config.toml
n_experts = 6
routed_scale = 1.0
beta1 = 0.95
seq_len = 256
Below are experts of layer 7 (counted from 0) of a mixture-of-experts language model. Rows are named router (the router's row for the expert), down (a neuron's output weights, with its number) and show model dimensions 0-191. Each number is 128 + 32 x the weight over its row's rms, rounded and kept within 0 to 255. Numbers have three digits each.
Before each expert's rows: "comes before" lists some tokens at least twice as common just after its tokens as in all text. This comes from a sample of Wikipedia text that the model never trained on. Tokens count by the router's weight.

# expert 0
comes before: " of", ".", ",", " and", " in", "s"
router:097039089148125108132111143120113134090111143132128124127104119105099149111130161117119073133116113170125127081118117185118121088070190058169151058147053143098167121118113234136126109141116138126145159139144134130122134208151095193101099150185116105135167126086129115169128101107127119140113121065119186109126107220157038110097152160135084118101143072149134133119119183133121110123124060153096100198142115163131124102081154117099210129114151137143128144136128171135137105155109102159146158153107153115128148119169140132123174157117184121114183136142187079093100145143133198140
down44:141157099111135092084150161129149151129103118136137173072123149083100178174131126110070089138157173099124103063089179123098110120101118136130129113144110186097181115152125145078178141124171135099167171125047146137150099133028096137155101148110098144122178099136090135186130132142189094049170147179180163136195127134169185131141175155107098059106124165151048128108130170102132124111155101128149114135153165146145132122105117149132111140170142078084099129159153124155105172150113088175126106145133196095135171098084148163145123130166137159144106119102147125098124122194124162054
down45:132075120156120119117139147162158154115135106096099120123100072104201114167075092132104221111104178087167158128119162184174173134122111102129107080114135145062116141141157153098113108153083162080093120143143116144167157110123183117107149127150101179065164121120180156135150076125138090094057120131020144122152099130110115153162105087138129091116079090117084090177116118174096081160177111131138102185105190094129093088170144097108110188106109160094166104138181109125146141084151099129139136159142111106173102153138112123115143126131167082061138132159132110152183152141086080136
down46:129059096096124150141155151155128173181120100126214148080143103131118168090097174147220138119164077126119140100072116121184124154149107186231094124060046138119171161132073165117155173136190094096123129108151114119145114120112106136131142101132125106140124167149124194164120149190163103060155073151181096148147129146139061169139124135183140104137084155143122134129100116137126137121116122110105157172112120091122143180123106170127149143137147127106114134072148096151073165132138160162164153146119158215135161113136107129090172109101173135095151143142061094138145117152106116101
down47:082149097136132155113103063111118166094168028161128093122127161116097136216160140093082133134118140109126073159168177109155124085062072156132176128145061132125099141170082123090086145143112103124132144154154120127113115128091102082083165174131166068059149137121105103141152151116131144131094146126121127104092149140112095148074089130157161155121133169094077158095063081066082157096118128175088130093137146176137146121115127119166177138122124101100116119100091140128142115134099076141130161116141166138119061155113112112193133043089104119117050172174109135135066143122127141163
down48:098097146114113134092120148203172110146148133129130109141146139125090085140166197053130118143099135103120115132132114084143103148076118124180159079153087149113103174088153092141150138157132076134092170113142138133075154121141139162154102155190149164172159135150125115160166122111167077097187163105152102173149125134116072130107148100170108116119120096119145132154117102094134190058100088114176096156123064108107091078056121193116145142143101153169106139073129087153103069180148141159091173071087150106089125158122110075085108161162081094164129115101096091092176151215124144138
down49:082163122116120094198162163183131123117131087123079176134139048168104124045122185137132109168130151104148153118096157152147119141104101172104161163141149123141161139176086080131119091141136123119128085150146093155196140116126071135180148192169133106211189161148129141115114129121082142113152087136136118157110099120165102149098161178049111146155093133139103104084121116133181118105117132160149160120166164156150145154085170158140101218118132136097131117168126137073087124117169067134086151129118132087143204107154082082137139079127191122127130147140107067168127103091184127119
down50:120147155075116154109133163101085153118105072126167160079099161101168082160119145112112062136118078197128116115136171120068180142092155110144121128154131141090171139144082169088131096172133135153148188127157134134091142131138129127142158123172178127104087181123078131191144183095122144118105113129101151158109149149155195123046107157117088132178092095147161144073103131147163179096093097126129137140139123162172112174209151141129112149090123169161032101103088112102107081148117179126133149083098094101168123171130143161128148166142093221139108116113115143082146172155120168162

# expert 4
comes before: " the", " a", " his", " to", " an", " as"
router:163125111130110080145128124103084108132096133097086166136138100177074125120121130180127071115157057104128126139136087153130129108093132167097139170113151137035173085108104170147148178133082177112163121143101130126157141187138070207146116133223154135105199102154119120120087093159117140126122106122162144075130142180179057116119117137175156120115171095175106130171097102115195129163046096128099126140157051142113138060132142092069138111082140112148146108110120171114135145141096094171088159174128101120138084152114121153110091109128177120130134180112173075120117150104134141160
down44:175119166109119131120113078122090055118152126125126178126111141055124131127098143124113050080136156149131109075074153200119156158092078091093128147120137117104089132119130154151075070108094150084118063131166136105160087206095108060108163168104102127151103102163131134153155143154131103112121150139121125132120165123158203105091112160128121146073081161136124178152151146136142125118138176130072124138129054137153141125128171140188101125146138079151088113165122073140108187098073167137066097111076129147131120140116149083089116119184130134119159121185124220121132106150194146171
down45:145131123117087092078074102111182095138120149113164121212123166128133134117127120135145127162127141132149094152114167168163089146095171124115083136119132154178103155124212162145092146112114142118154158123152117186100158134187131164112146153186115105050178115083108122161112114175129148119140104205160141132079121094148153132169104123195146085110098095126176156148162148141103138192087140144167123203140164070125142111098137115152118185119114164120080092120213096140116128100069088131075094161083160077119106074099124129112175167122118134151150118121157165198125098200105161136
down46:125203177045102091126151136107134126143155176141140149133063115100094103098167135119150148151161143149147162056149115171099135178107169048119143173161179110180100158157216128121137110127126125122092130063123152084125118208099127052119089166068141123093117122163111122175098112128136183105154111152168141121126143093081167088128107125163121126153070138123112167059110164108134105157115172117102191089122150117160052158152156115152111121150137195109065115126083134128152083123100143146155110127119166126150099078135074107136095121150183147107106120102117092119146143102149160156
down47:152128107148124131095138103090106140136107116083103200143169111139096104137104043161172141113099170076181131130120120086161178121109096207130109170139163099158096155106106190156111164113160139126144124174118075162152068181116121128082162155186180125164148155084142127143095125113107113141170132160134182132100156180126152190147111127160082088151103150124130108114135136081132158075170093128138135115141127120095152134179158096100135178098108131136091105135227124212092111168182110103068155153153162087131106127143139144124129181149140107210117103170114091110169191102101116131
down48:121091158196170100140117134190106100080102144108143106178155188145153166116054061122112165111142164115136136130073148125095164150133125225114176103173120168098158112093156111163141093072095171105098175118125090099107130124115126127172170072124110150135161143168189158194124148135151116131111086156156134086074130130148121117138170124072207150140196135114147107097136130133079102089148096170112067156115116085114160144147123162157204129177164120105158060127088118143141138127171077098158053167112112117177112140126146108106107156132132107112156109123130151109111140086130074148
down49:123130111116143114152185103148142144143088150109171158123159135161136115125077178146036152150102104137180177114129073175098157056134178121131090051169121083099103157100123115120151144166114136107086149092130109115171128176159100144127148079084062130101115069133128118122132080128120107088123156063096105104124057120162067115080093143133100120158084095061173114154118110113069106119135129079116131126146121117131160083142141150126151115097177192079075132075119134183205101118163149078088137113151132176123144115163126114112150182135098114144082120050138102136169143111142172108
down50:124085188171113157125126112110161068124164069124173142079174182138063155166123184105157112125173136099119081135190098090142119148156071134111103129172021086109114138142160141145157142148168077122123101115065141076145143147130182142053128085117171151094127096203141136098125131132156101123099083109143143116152106117125182102137136140154148125156181183071133149129111150125103173157167148144120175170164114138075155051128131093140162137213095130102097167117081161169148127109111106124132130133159135058091154109134152169126155116128150133133143166176086167135080124141142132137

# expert 2
comes before: " |", ";", ")", " (", " /", "/"
router:098149108120149106152197150130132139091083140122130099122144102115078102116124226147123125135177118148098118150116127124154109097074160154139101115124073107121097126112108098126122115132143112069158126149147110151169102129121089087131125120137148123121147120117120178051141079108118134141089133168130120117220170153140135101151208131135036139134177136149155118117099204132112118146089123092085154249129097116158073111099153073077143095138160171128111094130107101097168158152165097073166106126134104128134119205144108141145105141099174154100163142102144108140086148166243141109
down44:174150151201130121132161156153112097114121103128106104072087045056061118156127102155166077092171115061146120161159156191112094084130138122175144092089125208152099134133124085131116163143150122130105176086105146139139175087112144140148090087092064196107121111130123153160109121107103085142121096060200092139094128141055092134112102159098113094139143184077092128083152103105135151135098166131127109141126094120119087104111120121146134132141129107083112093155167106123115101119130114105159074134138102168154094133207168070150135107134141062082149158149139140157090086123157132186
down45:138150119130124159080133136143146113080076101118145124090166094102144122156078176150168098145138100092080125150188142081173189101102125141170092092131145127097160172179138100165169125122128162116111162091092196096209169094141079160112099101178093110121094117177131107101145124104202145161187153150168072112145103098119106125081084130113138152131137175101176171108158135163122172121118159153103141144132169196066138126107146167086130115097169177128125173097089066166060189122124133137117144105079103136157080190106101123125176161154152156156150086081092165114141111121124150127
down46:159066160129105133108131126195071117150134111066162113156130103148149092156118083136145105123112080142093171148099116215178134113149131159110158128086101169139101097124137124102130129184119113085081134105137082105111114123157125213123134104149121174118154082081134108095139157071129151134127159191145125127134169151161176147175154125135216153124144178115082150134125130174144110049126145072086157074091142189146123134168093090152114082143130159130143096074134136059082160095095127224142143123124114170183117180119136137156083144121139122128120149083143138196145139173160094125
down47:200176110131126107062124114155126120096094108156183197085145133106151157132105228128117028148142116177125101162123158123125168136131083142104129116132179119120090152116123184122131076119126124138169087088139178139106093093134149146101133165081152108080154152164148103128171140131193080129140097073133155117096123120122093163040063156172159117166134157102160121211167149131100139122165122104082127081090129086130083169107100203168109167127045121129130151139092115129123153110143113147145112122117123136152171107132148090101138153089115091127136103175117148078137080099088098113
down48:084173127177163133181139084108139129164182151157154140171122167160091079077116055153175125162119151170145194109121133118151130109043089120172109101130074202122189179154120099143080147109160124119087115135169133135132099139134123172093092138085130188095123135188119134098096144179137139069126142150128172097163124083131133133114102129146121176171166136143109162115144143086111109114155127175111118154108151173161076170150113148157105134164122130115144115064059094084096119089127069144199092133106120120128103162081167148139096156111190103146125065139134148102096171098136128059
down49:154122100161155115184106168100150046122139087100120150063134082173111130100132179159139118162126099162097102097077137103073158104086094133128148126143092142188176130090104066101113102075143157124099119129115173154155146115080131067154048119140173093119150089127133147081136050155089168112119182129144134112184114156195124164122083119143083133165138130117136116164146095165196153128042131077130125114147161108108143137180150162125158140143115087146173124153126173128129156138052104103128100108078138119129144131107132074144124102079144158049125158144101087113144132104124119204
down50:110159128087106122121072104125094066134144105165126145083140111134105087127089152165193056128115105120105137089074177136143111126134132090130068159192146120133123124083099101093126098149127118128182127098122078057113109147047074129160097176092144181130130099174074141118126192100126102116153191123193163147086083153125086082129162137156139083168147141130171159120082166127113127108093123124093174165160103141118121150169148187132092104157170132113127185098063114125127115116142162131145129074081106128136162078122092168170195085122145117139115125108119178090038110131146152131

# expert 5
comes before: "\n", "-", "|", "==", " The", "The"
router:152115082098138125149112183130122140116078115155048085112131083089119064142141188109097077123144103148127138070132137118113085125146147078121164156094151133113178123125078138054130169098108133110134104137108102044122157161130146157113139114187074150095231142140139120155126096097106092127133091096144112126114132107142109102120125117171134107121126111128093106143132090124174133111112080162096139153209020126114092119116065126148175136121143134146063145152153097114106136107101179127117141108110121091152135185133111104104077122074097123147169098174138062140084150061210087140
down22:135111090161138072101097106153078161170175115151131097133182144145147111167110020085144109092181139124101135122132136127161122073081197139105171139126164123100114111132153143092147123114157111117179111118105141122085146114170118091088087135101132100134127127107102095126054141168148085135118156198114162101113140172091119062160205115136144144132123178086130130134138098130127161084110063153135134133211123028122136098144106084098124096146147063128200122122131125168081095130132132134095140090121125113086087131151169063103131152115099085134068152134185084133137110157110128067
down23:177184085107102165103143194119109155107158104132112078095163177193069197106116093140161127144188195123182090134157109137124105148160158144136116122118111088148163111082122157138138104142128115105108160161112173131136093147120141073082165125159190142071171148137082147106126158134037106190150089134138075149151115138154113147112143154102138146131129152108154126167062144157179091121106182103175158135111056171145102125170104179110118108173114161075116164113142080088089090092121139138096076104131145194074182114166116089147130145131104170160132130146146087175114139165134127161
down24:130138141074187106115160120178120116173106090127198142150125129152151114180096142139106093106105135150118136118089178130142173103112147141097128054087146090097190171114145098097122092156174087102165089117142113083163169127113094080151112077171067179119177184128098155166106117139133099116181073094149093145093164126115142153191161087101103152128121097149168096113181108156111115110091138095181149093197148140144121136044091110073159136184130090153106074138168174093089081156131183126109107156129194104118124154135103145103150097156157101169111163093151157116127154125157156081
down25:146172124115138102122096191089129115122097153112142142113106119073139155169058110136097137131165128061116140056107141106125110115150136182087137099174150079113140209087101120168164109140133070163158090082083049123100131117145103163119122157108106119106142126111138126170124145136140168202138106161125198109134167101089120051072143088100117147096127150127137126165151159136117121122118086105100142135055156113176115114166110155139139122149130144106067119074153123129111169181170160153106120136134123217101111151133142067155102087110080172138180094136084136183134121219144121074
down26:099132102095158121174064116156087141133069130129200139159186088098102130170121197136135109120115090163111166161086136120079132078171161130149143145136115119152167157167111154149090105205138073137103138114137081127210100142109103167113080150055109158115140096138153095061162140105064134165095084131177157163169097131143163068107124131167142154146156132101129096115120154141090092058138137132170138130115144155095161139112098102145183094128127112123170135115076149136129144099147112097161179136073111158194176113103170108101094170148170119106183109131059137092144151109178144086
down27:124155127110139125100181094176150153090120121117112112171069076162105058141104090140173133146133133131108063144128124153149136090139168106107111107102121133178149096104156116108111117090138109136144188109100218154134131135114155141180119060125121152153059074090131133156141109122163062140118145121082119131109095174142173168075121172160166058157126168082139169067106163142145163148140087124124108110148116128146067096160126157149143124087100123138144136167158146092118136055200095171126103192195112105215119093076079076155138121148105144189116128162148179134118116120160126098
down28:121156130086070144085060113135180122181136065118148131096163122110085091123139117048113073153138142135089121142157115114126139070077157193159113154142148133109085129090123178146113066165136127147101147100146137096107097136112076177156135103143157129142134139131167103104185107103099110126109150167137209134135153149140118109097153088137113120123119147148073201113161109124124089154110140081086157120074143154104154104107181224143090146097118117114132139093123218145113113183141129085128165165107095123180178116081178107142098146155168166060124177147126118155126175178187152142